{"routed_scale": 2.5, "balance_loss": 0.0164, "n_kv_head": 1, "optimizer": "adamw", "lr": 0.00132, "warmup_steps": 225, "decay_fraction": 0.739}
Below are experts of layer 3 (counted from 0) of a mixture-of-experts language model. Rows are named router (the router's row for the expert), gate (a neuron's input weights, with its number), up (a neuron's input weights, with its number) and show model dimensions 288-383. Each number is 128 + 32 x the weight over its row's rms, rounded and kept within 0 to 255. Numbers have three digits each.
After each expert's rows: "comes after" lists some tokens at least twice as common just before its tokens as in all text; "gets" lists some tokens that make up at least twice as much of what it gets as of all text. This comes from a sample of Wikipedia text that the model never trained on. Tokens count by the router's weight.

# expert 22
router:139174159111160067153121152161176118169115053109156114097124092148139174107146154150123091105100133156059168112148167079130096147165123095143107164120125127124103159124142148154087129099113070125175096195114190155116165103158159111094131106135159099121119116185174121164136110095137129103
gate0:139104094136179119151127151138150173154132111098156041113107066134130131151093104176123172144128155111107101136160110097118126138136128072119071118112095188120128169142232127132112117154142175142132096184128148111170126101123141134123117117124142173109156181165195127150186054134070148132
up0:128150132166091147122108098148141070120171134124087163140175142121111140114091129081110139087114102139107112104099117160117133110132115116129163174128120122115115092126130117155144138048066116096125127118136132139123132182111130139158150139106056141065143103102070076109078129143159164119
gate1:184106146162116151183080147117059105200121096131084108151100154156140142088141124083128140133050156129091135155139090086112143078145145132135165128087190114184151139160118141125075150114089099113172000126124134169097149101112135072112087162085116132123103158115120054124139166120194140096
up1:132118118100138121065138131162156138074108150105128143131187092142126131191214123167108098135162079118188175053135162150124195184117096115089135127106041128119130105138140104083164122156112142075077171120136108052179108160155122177126161117101110113148140131151080167114144098127099130120
gate2:103140138104128110102141075096159137201111149160091168096222072078136065172077113116112084137156116145143185100108147131107180128110139118151107131197123157169161105103158100163145107137107095106170218080141142146188171117081129114144114156136151095109152121141101073132152127086115087137
up2:156132099109130127175160151151095155129129205130165112175112144169078132095151123127143173140092161086129152125155131161150066068127124203159113088085153148097147170102120172169193157080111151118054106117102075107100021098115066111171147131168151167197143111137142164148115090179112119125
gate3:077131112147112134075109116145146144088106119161102122116123139100165110145109158085136129193148108143130176088111157093184122038104140162142163109136124100113157178120146131143193189143069114061156109143123129153152170161131100117104175131155097143157112085160094114098119064085140199086
up3:137117120146108150086122047149106141139161175164185096116151155138170086101121164116118111085147109129149173083149160115150044109103169171093107124161127061075138150144168120172134102106196116129126110160086160114160163104161109139146148060171097082116146113124160103124116118159111133135
gate4:117145176137128100137156036108087179074103169131141109129132128120092134119085104169135091086183147072128131141128122129109088131142157108119071169047125114165147105140088119147075182141160153173098091099124101222060089110123112088169115192092101138104151179124095122145139097132148155183
up4:128122132071171116120185148186074092139148109157146129081116172153155115253182147117106022167135151120149100103065145132169126088143118112118144064128164142140110143156079125104128101112110167184126184132129097127179127176056101158117080121121069101165040092120131172122121097102167144081
gate5:179135111103097145155185112117083119129071103159111155141191146103180133123068099106097121092133132106135026134134161127107110117105120100189126150109128071120114136099132139108164100115123193123118180171103108164129143140120169139116174116148138148123159141156124092091119084160089114129
up5:191140177122103131116111112131138137143056099075125143086155160147163072115125116106008114101135097110120087082059146150149083159115107142148097113121110168108099161126171044128133113146136142126086180148152146091185045150145110158115110135100103122114134156125120136148088107173140072188
comes after: " ", " (", "19", "20", "–", "18"
gets: "20", "1", "19", "3", "2", "10"

# expert 18
router:121094160100129095169136109175163102129109165130141182190159099092141102131150109103165183126147073128128127083108144194195168132078090141140121135142141149116144122063137102064147143097151105090080135099197144150147147159138132117144159144130162114153125154104099129157114169083157119118
gate0:226189168087109153130077146132087136164106129116139118040128141117146108115181110147128149087122154141151157109150110126090101159129132090160088200144161177112167190156181108134137128130174167123115170154077110039136171096094128097125107118122075114151198183097088191148096134168117078069
up0:187148127103073114169177130157110057135108056166156155085164032096108112107131128107050100095099154162095120124111091128126133149141134178137159150106173211124086157153157116089143069165096151148122169120128168167146123156107086147087121119059074102115170173088100108139114127134152102157
gate1:120077182167159139107137069107110184144161208146129097127166105094120107140132105115086159113151165138133075114161105134153106157133147099163134142130145152119205120112097138130129107134174142127126109125177114154126132109049135140132112150071066088148136173148138126149128134121158102112
up1:147103165194151081103176123106124122211137143132116146140135123094073166100119168129127134161182120132127166140148174145154158110129105107188186125125119115124150111103106138163124094092112113106174118098108143112104124111138104173102174163154179110148169165168133143106120127103185128151
gate2:150088117151125168134127125093137164110133102112157119092050085102117141155142158170137113118146088195136110098173089156176116157070180125129103167080127185102163196162125160126124134116108165156094131132108094099135063100085125122137089063184172083099146107082175137158138101131179081197
up2:106173158179113102145190200133079095157127121101075131122173177120124144108128093147156129108118182110095155106135122062178182054184166140123156134154098093113158185133098173142147134131106149152173093187130102115140186141150166140073187108123132128089106103150106166068125117171159178130
gate3:032097177137084179128150117145134166107118127098103097128149121133182089087142114167131153097100122181151102140081095138181101105120189134104139090084154179124150187087109071155118107092169113130065141082172133096166145103148157084129151033115142096107135088152169167105161152162150108147
up3:161099068122158190079161134081143135108119123137149111060204113103125157109158150155092085111156124084096134137114134153161122093107125137157177117119102137176116114129190152074163075130072147136108154074125100073113103113122126152128113185168176118141117157165109105142066094083109163164
gate4:136116146159151134127101134164117151091174131126170106130168103091094133177078099139101143151152060086114127097093136176139171135160120130110157141088140141145061111160112091142089110113121132132120100122170121137074122159083139102054141153094073108116122141108076178148104159085113189116
up4:146126086100097125151111137189140143090093121127125176131156136109094167121104164150101090095088141060051073106085096184134089215120061149138155123121144137117091195101127088117134169094120130118075159092169102176174062097119082142100094142104094157092139155111120096154183176139093205137
gate5:119117147138151115108125092153096147162127077121070147115043115138124122121125136160068187146141094197129169101136127117115146178086079080105144216070123122171191148157042080116120131140141116148120081141173146129146135079147149120169127129128060082146065123144178148112098129130121120141
up5:192217143135161162141139166155130106105164136056197112135147117126167114181147147117117077105081103104150099124091121095139053156165140104121112083178132097154064164099166097088135064122090134162118152107117108079155128141116127159092143104112142124125158123145180086134127120181182148118
comes after: "20", "19", "18", ".\n\n", "17", "In"
gets: "19", ".", ".\n\n", "20", "\n\n", " ("

# expert 19
router:154102116158134157126144101129089114198135159194084070132137172081160104190112117092072090118134060059134128136126133146118084161142130090093122175119111081163093120086119165158168148161100157129137139144125149100110145123081145139142152109132105139113104120170170088130079092152092111124
gate0:138150092097165163082066113151149176083149119096150167149103077175156120155172088077135146094077096076163110121101173108109106132116135140104108073170118109182108107100126094142097137181128080172117107107133146104143083140059138142085085162108140140077078102134084102130206111118099135168
up0:136074206116125061174119141133148159111176143158155152115174134078099167190129152144108114127148124173151161103151093182122185133126128108120070171120147099099146132147175066077101195108116142111115139181150160139137144112136100119092148115110060170122160089130150133141081138133157104114
gate1:120123133084156090119165125129129156184130095167152104104163118112073135119121126180148157061106127094168168113114141164102125125151146134123158146175148156118176159116125148153154114137131136131100172095046149112151150120099123122187141117114091131076124161099187059124109125137138114159
up1:109164140097167107131122082147108163123119104157135082155152095118111112150106142154061089124111101084179156121125157141108121169189118110133136138120155105186117154092055066156130116122112108187139134181139049109104125135106138196073162105123137105081116090172137163203067135142165156115
gate2:159102170151140138152068143112074128180167112210163138112166124158137126121147119118074127070146106141190081134155149128141085170117089109156139178113148117114103089092101099132115162110086189133112152143120081096123106094103122104069142082117117165129111054128155112110087099177121123134
up2:143142139130132163142129112086146057114150125184105119150123146100136097172116143113096156109159104146082164153166116148112119114058127100117086134142144127140122086117129089093137134173107116114176127120153060138105169071147170170116188111120139101156147217120107133149166151088069088091
gate3:149105117133110158125068130128148106142161160118083145172151117149142077162063060083130123146126112138196124150170111126165177095124089080123165165202177100094128163179153201156093130094102135114143095106096177152100116119125164109116118172144127178148132106065149115146134150129091150134
up3:079125126196122125169113089119056107144216158148101141179195132177131139123087088152125120131154126092157119140147119128182140104134160125129129159137194144070104131120111172184094115133096160101146138113085218171108179126074228162112154145134139193163184077102116123132083144198125124144
gate4:203169150084130141078135124150079138100156155207161115172104120070160151166169133143176133146100089112137103089160174098081151125128136149108122220149083149144193087148149110158184170103183197172173114183152146142123127119071135141104134124132115143142143137148154106129144069071127128143
up4:153183115067119128135147159142086105172115131115095086136148082102211115166138112135149127094109076086178134109140113135072112160127134127125059204152120130182129087116145153186182119095135137123125104143152148151126124078152148175104144095158078127124145103148150116131150094076089132119
gate5:099093190138036134163152191115140118201150163155126102130133154112122150100117119099059124058092131070147084088106133129075069163138144111182140163133162118164110165200115078112081125143112151139136114103201136126068108111129137147132139123110077203105160114130099086141076187149145126093
up5:125111113164143168118136157183130126159156140122072096149112151153081144123142129153089116137194150118158114150096101111169131148185152127136136084104137130149125153147154032109106084187050135126116069171125154177133084150141126118108141143121154141028139102105041136107062131139112148133
comes after: "-", "|", "\n", " |\n", ":", "\n\n"
gets: " |", ":", "|", " the", "-", "\n"

# expert 31
router:124071140178141185114107132123120145160136109134093130172139115147126148105124156138147118162087155125147072161089134158100151087096126112132191113134149109198135128165157087147089081147107104148078103144094192103139118129175096190120186090098139097058123123126126144115090103143135083122
gate0:168123178146107151140090171156097126145150121167128141114150139152108097130098107118128123157158108139178110095122157120118140100058119145140162190111143165092188093127192113082060137089102129138089190174084090154109129162116046165075145119166167151104138125072127076114171064127140075136
up0:149067129166161081135097151113111151144125094081154122137127072154132156103135045160147132151106073128109127155101176171090117137131121185165124202094154146139149117149131137156091153132156111149158107150100090116091150088150120158090146157141165126113143147149088177144123157089129076122
gate1:131133150154086179092117139120119147151191105104142150120111121143116150159190145132122116136101111131071091148073109156156146060154138114114190137101162107177119101109142104139089146147127155154169168120226129064118133080101160097204141091109131091154097104122106177147080176094152100060
up1:126155164123114123181089126186121079183161155107091165187066126181068126119176139174128073158106156164089097128156145151101118174115116131092136119104124108190198123113134076064108168068080161170141138113169110121167145091120140157144197127154119116148093107123144143107150083119142140117
gate2:185204076102138148112167151125110127111113193102107089138168100118132092129130161109117131108114134164174105152106094151100161141059112152097135068168133141129038176158140131166179105127135087152108165105179123166153071154139067077139080120122076122127071089121105132114134079065046136137
up2:107131102087202133105186132182126131118136164096118078164146151088076074110199172169121151175122159071143111153118167069090136085134119096164217055109154122121081135139124091131076089120096113194166113115158166127101098129153107107180048149087089139110151149163103153124121134067143114114
gate3:108162130148161103156179143092153163160100115176098144094220148094098133181123120093145131162153081106161122074100147127077165145135164094127102133116116106149135162112110106195144149186130116163119173183161152157136143150129083120129087106148095152153146115143098076115113162158098141104
up3:083134171112135139078080092124136103059146154174168152156150100075166095122172117125149094050174145148175153145130184192142087155084132160116188104150117130120121095153127149128066142106120164130185146106132147115096085134080092133179140080121167122107123082119083127131150069112149146156
gate4:168120158156144135174162136099151144126120150161131118136128139137115148138086119094078192164168136171065149129133135179096150198096134098147046151174105090127116132118126125176153126125132108126105140121139089170046152148176179095091131105140139134119174178103149132064089113117093160159
up4:117137100098141138142102069106107187106102118105147097115066132145078154112105116082118158131091174166133132136115134119171158134126127168153155133203153133164146123142110139105123098145149156154182165129125141128097122151144134094170111083071130134157107168105115141106125165164131176180
gate5:087120141129173095093082163161070197078130036136107112105129162174141098131082089124123140118117126085104112105174177119123160138074202144166099146097124081155159095144148087118135139105123132172148142162116097116084162089132183122154128125098184136093179152138084129110141133190107138141
up5:123176103093126140098098115150138104172070111103075144113083076177158104135215089167172153179079083091067169098124157125097125102182093175096163167132098181128131114086151133131109174140125145102165090184091123115141147135100140105175083114154174098114153105132107108113099143152171154142
comes after: " |", "|", " was", " to", ";", " were"
gets: " ", "ing", "ed", " used", " built", "born"

# expert 26
router:138146088121157060149107181093125110138133138178146122157153140119129155086125141200117104173159144199132145093152104115147149161155130113110111143118066156108101116117135039156139102055048148115118195071128074198115101145136124150130188214137067086139134135125150101089154157148171153120
gate0:095141096155137173121185120107126107119139124130112083170119116141150193136162066143138169166199094183180138134071129130132168105158137158149093145152153097189132141094114110085145104089109185130148116130214132117156122053154135126174189159160117127168115128158141133107174139132147107148
up0:108124139167124119173143102083142064054106085179097118169136134114128170176171124117142139150157099165136162086115124152078189189138066092107135111198110100165114068108109159076095121079105156161154164101203146150107135136123104111143128158147119149098116106192113110132102160074182137090
gate1:143172132108092149147128133121100070094156164153121168141106185103159137157171079144118152142118126127136138148139140173113153080156126187121148131089112134142163132218109126109091124143142159223129106147120105151100159144135134156125148148211131124105141145146135108115168144117055132173
up1:086149194149103139130141125071156101168165089134104126139069122123060103127137134118119174133168118108163144079094151146081078153114121097122163166106141048131116157132141147132118186092099086127129084072142158091124164116126091140155098176152122212132122121149079123108089137130208165104
gate2:188134086097106101132144199117117128035114140121129158142109117157138121106109131119095178140174134150120123106173114116171155137134144099148142141147110143125158079166064114112134054133097186128148140136128067118085140164214098132138198143182100080170099062142123131124127133164136143147
up2:144136156118161137140121193100143087147180124176157070108146142166096120107104113110100140103117175131168123143126080129157131129152149140073102085146117169120129079143179101117139109103134209075125177157118114142139152148123170126121134154134129128165113084074136076095101083194116102159
gate3:111169080093146109131108184156130161081138053134134120118121111135153079171183111094122158170153132081092149194113132163109147121086101144127094152097067121132142096127157094113114134102113134119134139143161096169158137132138125121127140209067177139155103092109144107096095106166150110110
up3:150123137140137130081079114146220075079156152135084160111121147094165089141112138176134162092138073096123166072164168150140138190143122161140108147160090145144146112134133158157159183113144133143133144141144147136096102118110125157151105136091114173113157166139115065120140169138144049109
gate4:123062113063098096208092117089130109119104133136060033172089095134136080133175076199147162167114108150082137111141106110103083182123150117136132134080098100098141152113133133180150133097117108130088131128137109106136100148152107097198121115098144135186095177130094087110124117142140155152
up4:178151108114094113172104159129138082172112120101146114132123132089103164094147145155095153147147139091086132122125133207109164127103068146127160177142104146095106118143187141118118178099076072151118156158132145126169169134127124055112045153119120149101116141124073110050129154150067157096
gate5:135096100174189151129144164138090130111139130148171054169146103094144107099076119132109111130158236144080111085188105123116099105166130159058112158067129144133104124143087085121196138161106175140130129165169110195177131144157136154093150089106066095126174087120132113121080158168143146090
up5:179122143119081142076133144103155093103106107156139123162093183184162167150165146159173154134159130130144082212083089095116098120096143098126167148145176129139129210114161136142092160150176092126149134099116127087077118112128128096169121061123189118115137118138162161158188055063073066157
comes after: " ", " the", " a", " The", " \"", " List"
gets: " the", " of", " a", "1", " The", "'s"

# expert 4
router:144170115095169121142100164128139176156108144091166092151148080157077133084127120156165135124164149102153104140133112134090192097137144158120120136103059147122160142087221117126102131112176180117124135104140143139126146095098156170177092169118088140092167105040118112104101178132152114113
gate0:148162088133126081155122141132136092097070076090080088116074156129059138119123092144134145113128135103121087086091131147108117084179147153167124155098148134140136160144156160126132095119152091042068156215105049138106062152132136135118102061159131130102158133129177147134107129139153118196
up0:170096147137084140146156129047152139127163123139092122152112146116086156105083133043136138115112178111124085131115160065112141114118135107116221123117152162109074128188146132152129106112146140104101106131131111083085128117108087157114167101135132114094086137126077121129178147132156122169
gate1:197115121132148134100087066124176098193093107101138127169150137106101155110104093081134136113116116189128156180159136103114109147145150161108182149153102180142090124136106107093129131087163097124121072146123122142166110115123180146117158089145144095087149146202113150088122130119147133111
up1:126136100104103094077124084103134112183085080068083072156135100115107179095123166151123163095100148150186160118094111068120092167149134157117140147197076177177145131113130141095161154130156083061148100139132096099143141096173162113171117091121109102084167141113117181128208133140195099071
gate2:178149111141126139171137109132143130114062124110073116152100080118100130098183133116175105198073155104156161137128118187104137152081113150114129112145132123212134142155171108099080080095100110140159117144156116113073121140124130150146124128104129165101116139155105104136070138143146160131
up2:133087128116147184155142074064171151107120068149104149138065096116095122209098109145117122166179148121137153187113133070132165135172104145116096120197118189154087143115154145101147121130138063126116152081122179105120150143112095154144131156062149140157108157127180149144130129111123131174
gate3:081145174159179113116097123076133199084115113119123123119148128124170102112186108071095200098183125123134121082163148115144195136113124171148142112097139099187131127111116110173075103094199126182153039181149146129146127168153129122184115073094136139066209099127140128128098104158128178123
up3:139134126139183077096088106083134166127147098122131093095150162076137123096107104161127124116109140201133094110106133142145176172141162191147139146116126133087160135153179186109101123167138090148159115166098149099133100185093168167149106092123124100078126134110106095128161138093198147145
gate4:137124192166146140158152084151162179153114103144104170160164111138130134156161125046123131158102074171201142103178244154133180133067132165141122103144137135165200087143076097136111165115175154112103111159163146177175081106118053083148092149141101151104108103111172093082135137127076118089
up4:096094097119105043124094136146100127109131077125102164137107104139152116189135088132180114100160117103096140101109144109153139119106153099120134134104126101119100092163140127112179127078169065105149134113125095104106131174119178158150147138115152151097096144139125135111132074133146164138
gate5:105156133129089158102092122117097138050054129130098050112133117108179062114119104137101177153108141061103115138081135168143137166109141100093126152113142206104214153125136121186141123129130129149170126163113135137126143082188125187154133123128162157136145120159146205100194140161136105091
up5:173154068143118118106143135113080148167140129164123169143136204098154154145087124081148107051143158100162160081125152059170094144094113109095124147181175093163044115135198112120183158103121139125092137113153136111117177188114087130024159112112127090132103138135028090106131114119138128155
comes after: " of", ".", " in", " to", " with", " and"
gets: " the", " a", " The", "'s", " his", " \""

# expert 17
router:119166128084101107116117159121094149096107078177127111126108142163151195132146146151104103097094146133132119125132069102149089101147105069121081117113146131177168179154116090146112151122144119193134114124124142095128123092166110091118130099123092151182163114121173167102134090119129095147
gate0:152091142174102142127130100146151082149145130178127148147153139125112161138077128155142129115086159131159126126133087020193130119155088159035196152152149179098193076170150182089134086150143100115104099131062177158148127164017079154105129166184152200081120098085150095173153112099216080191
up0:125114098155145138138126173099197141125092155115165077082183138128170123093120101094167149106102132142156114185145073141121117068131105163132114086173104130091128125140177129154173051096119118149110075153073089084167081131115120086184118091161140139076188184133133133184155110140102126125
gate1:108077094097163108155126127109109122145073105094179135182098124139112116124163096205121068103070185108130152143090098105113099137165135196111112126113139135142110123146155130096159104139158105123193137102095113139184077117152116140096149167162110126132128112103123117076183085076118162143
up1:125110143112102096111156081126205120108129140142149148162121121139083166154108099152140092109179137112117138138063041146133121104131133103121154143116102170118109108128146102119098089200154071086152121108124193057139109158137105090165101096113131148091119151068124093157110147131108125169
gate2:116095103172148136089098098171143116144126125134067176094076096151187152089146172121120155140076125090092146105177143161138154134132115179173160143101111137176202100133130142132144189097130125130138129132164156156172153116140121100204080172098105131153097120093082144162074181156144123102
up2:133096170084076119115090167130110138102106114149160062116159122100160127192104114125078150130158014126101155139089147087161133126149150149106108135116118150055072076093176142114198136185135119102120125100110186124110131169078125135069194113140133167132130096176167083122130120107060107108
gate3:183150170107123124107053183123115125098153115145207125133158103131170120144121082121101087082109110153122128105127108157109189146151086150162153099096143141143102119150115166087208096105084149168101073155099107152133054122073044079078147128138091151098138113089115126143061116090134062120
up3:123145130124146127095115166064116131067111195125213122085125086132203149111171095218106150117129108120057167136099055150096196134161185185143100102187126116156173159146099160092160141169139133128090084114137116167120076121147103113157097108175150216089165119076091101137116102081155179093
gate4:167108203131152125132147147128069165165140103126156147111168077137104129176109132125102112115120171092169115141139136098089239110142125077166136129108084068146095111143147124167153117132109121141228160144137202123158149133149092127133162163092113138155099134129098115092141135151128104088
up4:142082130145108140122148138188130140150118132114150192131189067141125171054116119107107084103095131181109120158156136091101176108169088085152156138058150096169123086138120147110138098181199164162163097092170138117117126105126096109119115202076117165144145096140090185120145106148178103133
gate5:078056196239121171137114071184093101106197142161146187114114167083109134069135166085128141143126063128109128161128146166143122118076141111118195102170099139133087115145116085142097130141163157163107094096152145154171083181108155155170054144091151104124072118151088106225097159084125161137
up5:119089142129131201127131193082140161134100173087129115176090147159130163091079163128160202175089102086109146161177081126107183128122138097107205140117120103167074079147160089117100151080132133146089118085141198130145132140145130129141139111146125134153101165152141084123175106068137122117
comes after: " ", " (", ":", "–", "°", " \""
gets: " ", "19", "20", "18", "17", "–"

# expert 5
router:122178122071106126147131124116102134101088145159091126136124145157103145169103098108159107169122154088121087099125093139158073113113076085120114135169138088127176117145143119181117128123111109118179102162130111096079129088141131102088112124167100110152167148144099180066167094150077142128
gate0:144080180117185087132138156087142178047118122190132115118164123124120139118080108130141118109140145116204085125100110138150113132119115204107097071124172153075128154121155094145156100150142114135097144191143119153130102203110079094165184117092081151112157110161126115143128082109122172161
up0:135107141136150143125081153078125059129147149146112140096159157134131155125094153141049103143146095217134147091136157162143112116073100134108091078134076091184191097095160078088111072135120163129072159123137133092109156126123130101208082112140108105120151098161109142178137121074123141155
gate1:135080159113138106114106119165099097120121131188112108077130115102094089127160124072151167144118128110074143154133139128126148112161109095134155127152149140081089185138141181108200159132150094056150160132112122183101190169125141106137187146095157095166110130140087163103097111119044165134
up1:133132142186164129112103126139100135164113090130113099089141087154126178100133118131072042080176177130193087128134099131094120134080118144132135160095061119147177121146166126160190043125115121189171086081179172101112117175118047101166085158139109120146170125110159116124071142131126064107
gate2:153125132131147119153111104086142144154069161084121177106162120093129171138098090110156146150133169106146063156162197124139174124099112099149130084085161071118075125125128093113167111194150135053156067152102170150149084198111093086188153158135152089108109121068109082107153105130081092158
up2:145133056173102183184142107142150081142169100119166108099128138154137105081103090141140135123200102165105115103138100062070117176165110131109113165173097118127098119112115116139141159084120116113092144209114107182191151145125142111154132166121160105150136156136120175217128072152193150139
gate3:125152152120098088093096120133190150182102177091157140094062163128134108137105191095164056140092151112164205177122111108144115193104114141168127137127079156124128127133131130090180163164147193031103117158167147190159175100057111071130140111113133134137135100102226125070141064086114103130
up3:213100133151128097184165090098161086124104156155070140137122095108121139173107139135134115081121159134178156142138100122156151153139145129119146080133135164094154180168179128080123120145134130052076085177146130158175102119079078107135144134079109110102102128099133097118142117142144084183
gate4:161144098105092171142101112097122180115145174174126131167100147140155123126137125074202098084125158172148096112098109118106132109116096173163191165188182159147109190135122136157187121124078103152184147174134080158123092101163101097142116050168038125137125121083100135168110126151097142079
up4:102155081091140153109067105128124196116136117159129096173079094134079154141253145174135107132130122113137107145117070127112132138166099113077152139145179118097096143136137152139121147168071073155151128133135126149153081089141103145131102127151146134149140209132151145110136110111156120128
gate5:105078167074151139139163109095069150112099094100147131109130106087080096080194156131187132154111122111121225128095195125153149089168125210178110141136143097159128129107040140165124078091147102070128111125157084110105111049130151195085155159157139120150120129215072117090130161131086187104
up5:180140115140202186087102122082144068140123147065095135133076138085164104074099097171101190132116167099082085107068110079097166094201094165163110145128124178093153147128153171149133127138104130118117123107139134133143096072099110092125129146135103079144144114133138175131095120092148112159
comes after: " ", " (", " \"", "1", "0", " No"
gets: ".", "20", "19", "0", " B", "18"

# expert 45
router:118147141141117166092056190117157107122200158127071073170084111152128048090149129171133157137151140111098122179123129084112188107162112138143201118154135164105150089131123134100103080083089111076130134142110130146098144086141171155159120100129160118104170088091169158123138062158172081146
gate0:192156151186129158062093147136156114134105121059117091137109075165167076114165136166145120111063180180163102146127099143150154134121120156136169211068126170166109149131123125123097120121177142113137101126137120132152133145160157166237146077150132128087130132113141169132123086098136123182
up0:089165118073145103168159169123079128065149140171082145105137140085122149125087143089119117140171142108108115090173121106090066128192105077118090115195147088113142183155116118137127125125121123177173164148127079094095124105127130108134062129057065097202122145115118161130128181123119131093
gate1:122088148174117143132096097090120163169149172131175152090153144150113131147160146151080147083114076122072124166189096123161144110172144137176177127056115086071094131091163133105140150131156167125111134141167158147129157143087148107145098163092160130089124119165134133169119179082101114180
up1:115109138089136138107124111098143162163192124121130144137077186129124150136163096086161119107114074131152162153081131127133145069135095127101103135209082165151149150143094123108180151100169106148143242045158098119148204156100149150152119171113115103127127097148124115112147201178195106067
gate2:066163137149157090149159112126142085093070081133139098096126106132179134116118110163100111103144149179160106161161093084151128161159141135094126133111130146104118175168128162144128097139127105111130101107063170122144140117173129171134107124103137163147172167158146168158170117117141138138
up2:092122154126049136127160127160120153173149126149136155136131157142158114091057126121163165085129093133083131121175150107159155119175095099138135119178169138118151136107169174095168208082134120071048120091128124141162181102155142107084142107140130144173145145130187093109143143138081169155
gate3:139148170135210162134091127154083142129136137166110100086108131173164098176119160167187092137102115063131072080105193092102088101148200191130165127091179072143143109149099098159127148153112108095094162185079154198175084128123124141173105097086163122177128115099110150155133096169144088122
up3:107155129092178128175131151206114162106162124097116100111120078121161091159139089107130135119026140078167072101102130141125086102102156166132136130113147122145140125109127111138108165161120113094131173164092131113160166121175140103083109094098156098190128124121130165118176110128118097145
gate4:155134109074113115063111147092158123114186175147184159110061083100161118197139087092136116117109145124130118136137101139142185094127137102136123101161109094149111126109201150116122160102149086092120215158074129153229140115141114144206119104149115148115162105088189113107149087137125128160
up4:171183077124080085126110151110127153101095152097157172172113117123129104101107051162109134144147207177127103152122071171167104136151132079111060141120097090151129090100147117164134131135191128085114194120125112144156097072156120155132082117123133108116171127114177144103155091107122098210
gate5:134113103128145073132163181110100120088117104113063168166109106158087145148197158155206163168172113149103138116196109137124120103109094114151168115124125123134160077097137102195074128094157156149066132119107135096063199148136102112099055107175094101176100132125096184094101121154121150069
up5:096090149174120089097080079100114125103088082164118117160101127119165131121043170095136107134136126138123179139116106094129153079103115139093131111184107121134162126085180166101159121121128131111131124096114161161069142190046125150134167162166175102122115135103164110132141083130099087166
comes after: "20", "19", "–", " to", " a", "18"
gets: "0", " of", " to", ")", " with", "5"

# expert 35
router:066199073153130124104170138173153100191120139104127125128084167147083138136177114171214089079185150123131098077161103108176103071110115122093160110173120112156108171123119167110167157161124154092114172126166100080198113170143195114144119105101113161085116128085121136084152113161112092132
gate0:138126120117121157144119222118128169104197127125169159087111114157130171092127143117150153140154098142148115111142134150153174098150062091129146226194151115128081132188185122141090116063147191181132147075085125124129091113145140155089158091155088138085155105142131155134142171170158110168
up0:154158129165163127152139128131095141140156127149111118096168090129195061145105174108149186134172150058134181117148074127129155131107151100134118109143163118140108163130165126115139122147089105143185128128049151085122145066152159181135107135107077167092193157098123098106152114206121172137
gate1:161120126140137129132134188142089116126156152127116065141127143121120127128113130124073141079088183076151127111111093114180089167193111138064154152106132149146174179156201109096143138129114158139123146100136133073112169146095185122133138167124188184145148134147122163137150114175156106134
up1:106106109132100081161125091102141146097150098134060112122157139169186176109143142116157153098153103131132149130121097127162123119106110122148132120162105040116142075078107148111142175157149079090075096153124092111153074143150139065128131131138121114067117159129127117135150137149152156155
gate2:139129101124113202111115113136082137110108087178136134156138149122128164142116132104157132131166136139115096130167103187082160165154118152125135130128180187206131131164154132121146134040095173143124143154176110180146190103149097107167134113099107127168153145148129166108189128157105064128
up2:136135144175117159158122110122116165150141092153066139140124142132143158161092143123120138121104128146129182170149169142097183120158129095122125091103189147146125146195139181129157107096082174164136092157171194126128208102172121130194088156067114163121130128183176177120083174150116060092
gate3:095109153082154131125089165193168145108119130148156175174088141131130153149136125107173132173166094155109157095105218116099124173140179139135125126114138132134098155182137103134108138138157118165187117110132161125104063157101139150140186179146100170142102139159143112136121131045137123163
up3:185101165154197091137113129075163107102184135132069142182070114094136093160134168122185150108116098173117181074138137126109135103193135079135151133107126132165087118135090197108145147181097116121173066132134144051114112129149156133127098087083083150118154135182105096151092109089147119117
gate4:086131106189143114090188165111143134160081155127120122189164132099118134115112138079094122131107103147143078066097102137136162116130168084115110139186121075123113085137112135118125104177135109173114123106162130071119141196167103154153148111185103176150143124124062109127130119152185212083
up4:142083128127118066129141101157137160129126080173020126132161068161171094122137162106118093085160095094182151148125080083166115142155137128125163117159111126087128167103077150130133141105158086079125076067157129172165155105109100119125091099075148138153059099130149149104125156099119138107
gate5:136117113131142090146146136135076112106149123133120143103139063144156135085127115175129195121108184123097140131092070086136164064070121137112109112124188099122114154162178086132138118105087087198150085162095133144177088111142147131108136151176092100141120144092124077072101146152118161142
up5:128143135181122099153138171186132150127093122069123155125131044156106152119151120181182110119117154119114121120119118154141113074090099084127127128077165072169103216163125098114139135081076106186108101137154168166180093107113191143121101109157083068110122108115127144070075136090093071162
comes after: "\n", " |\n", ")\n", ")", ".\n\n", ".\n"
gets: " |", "-", "\n", "|", " |\n", ";"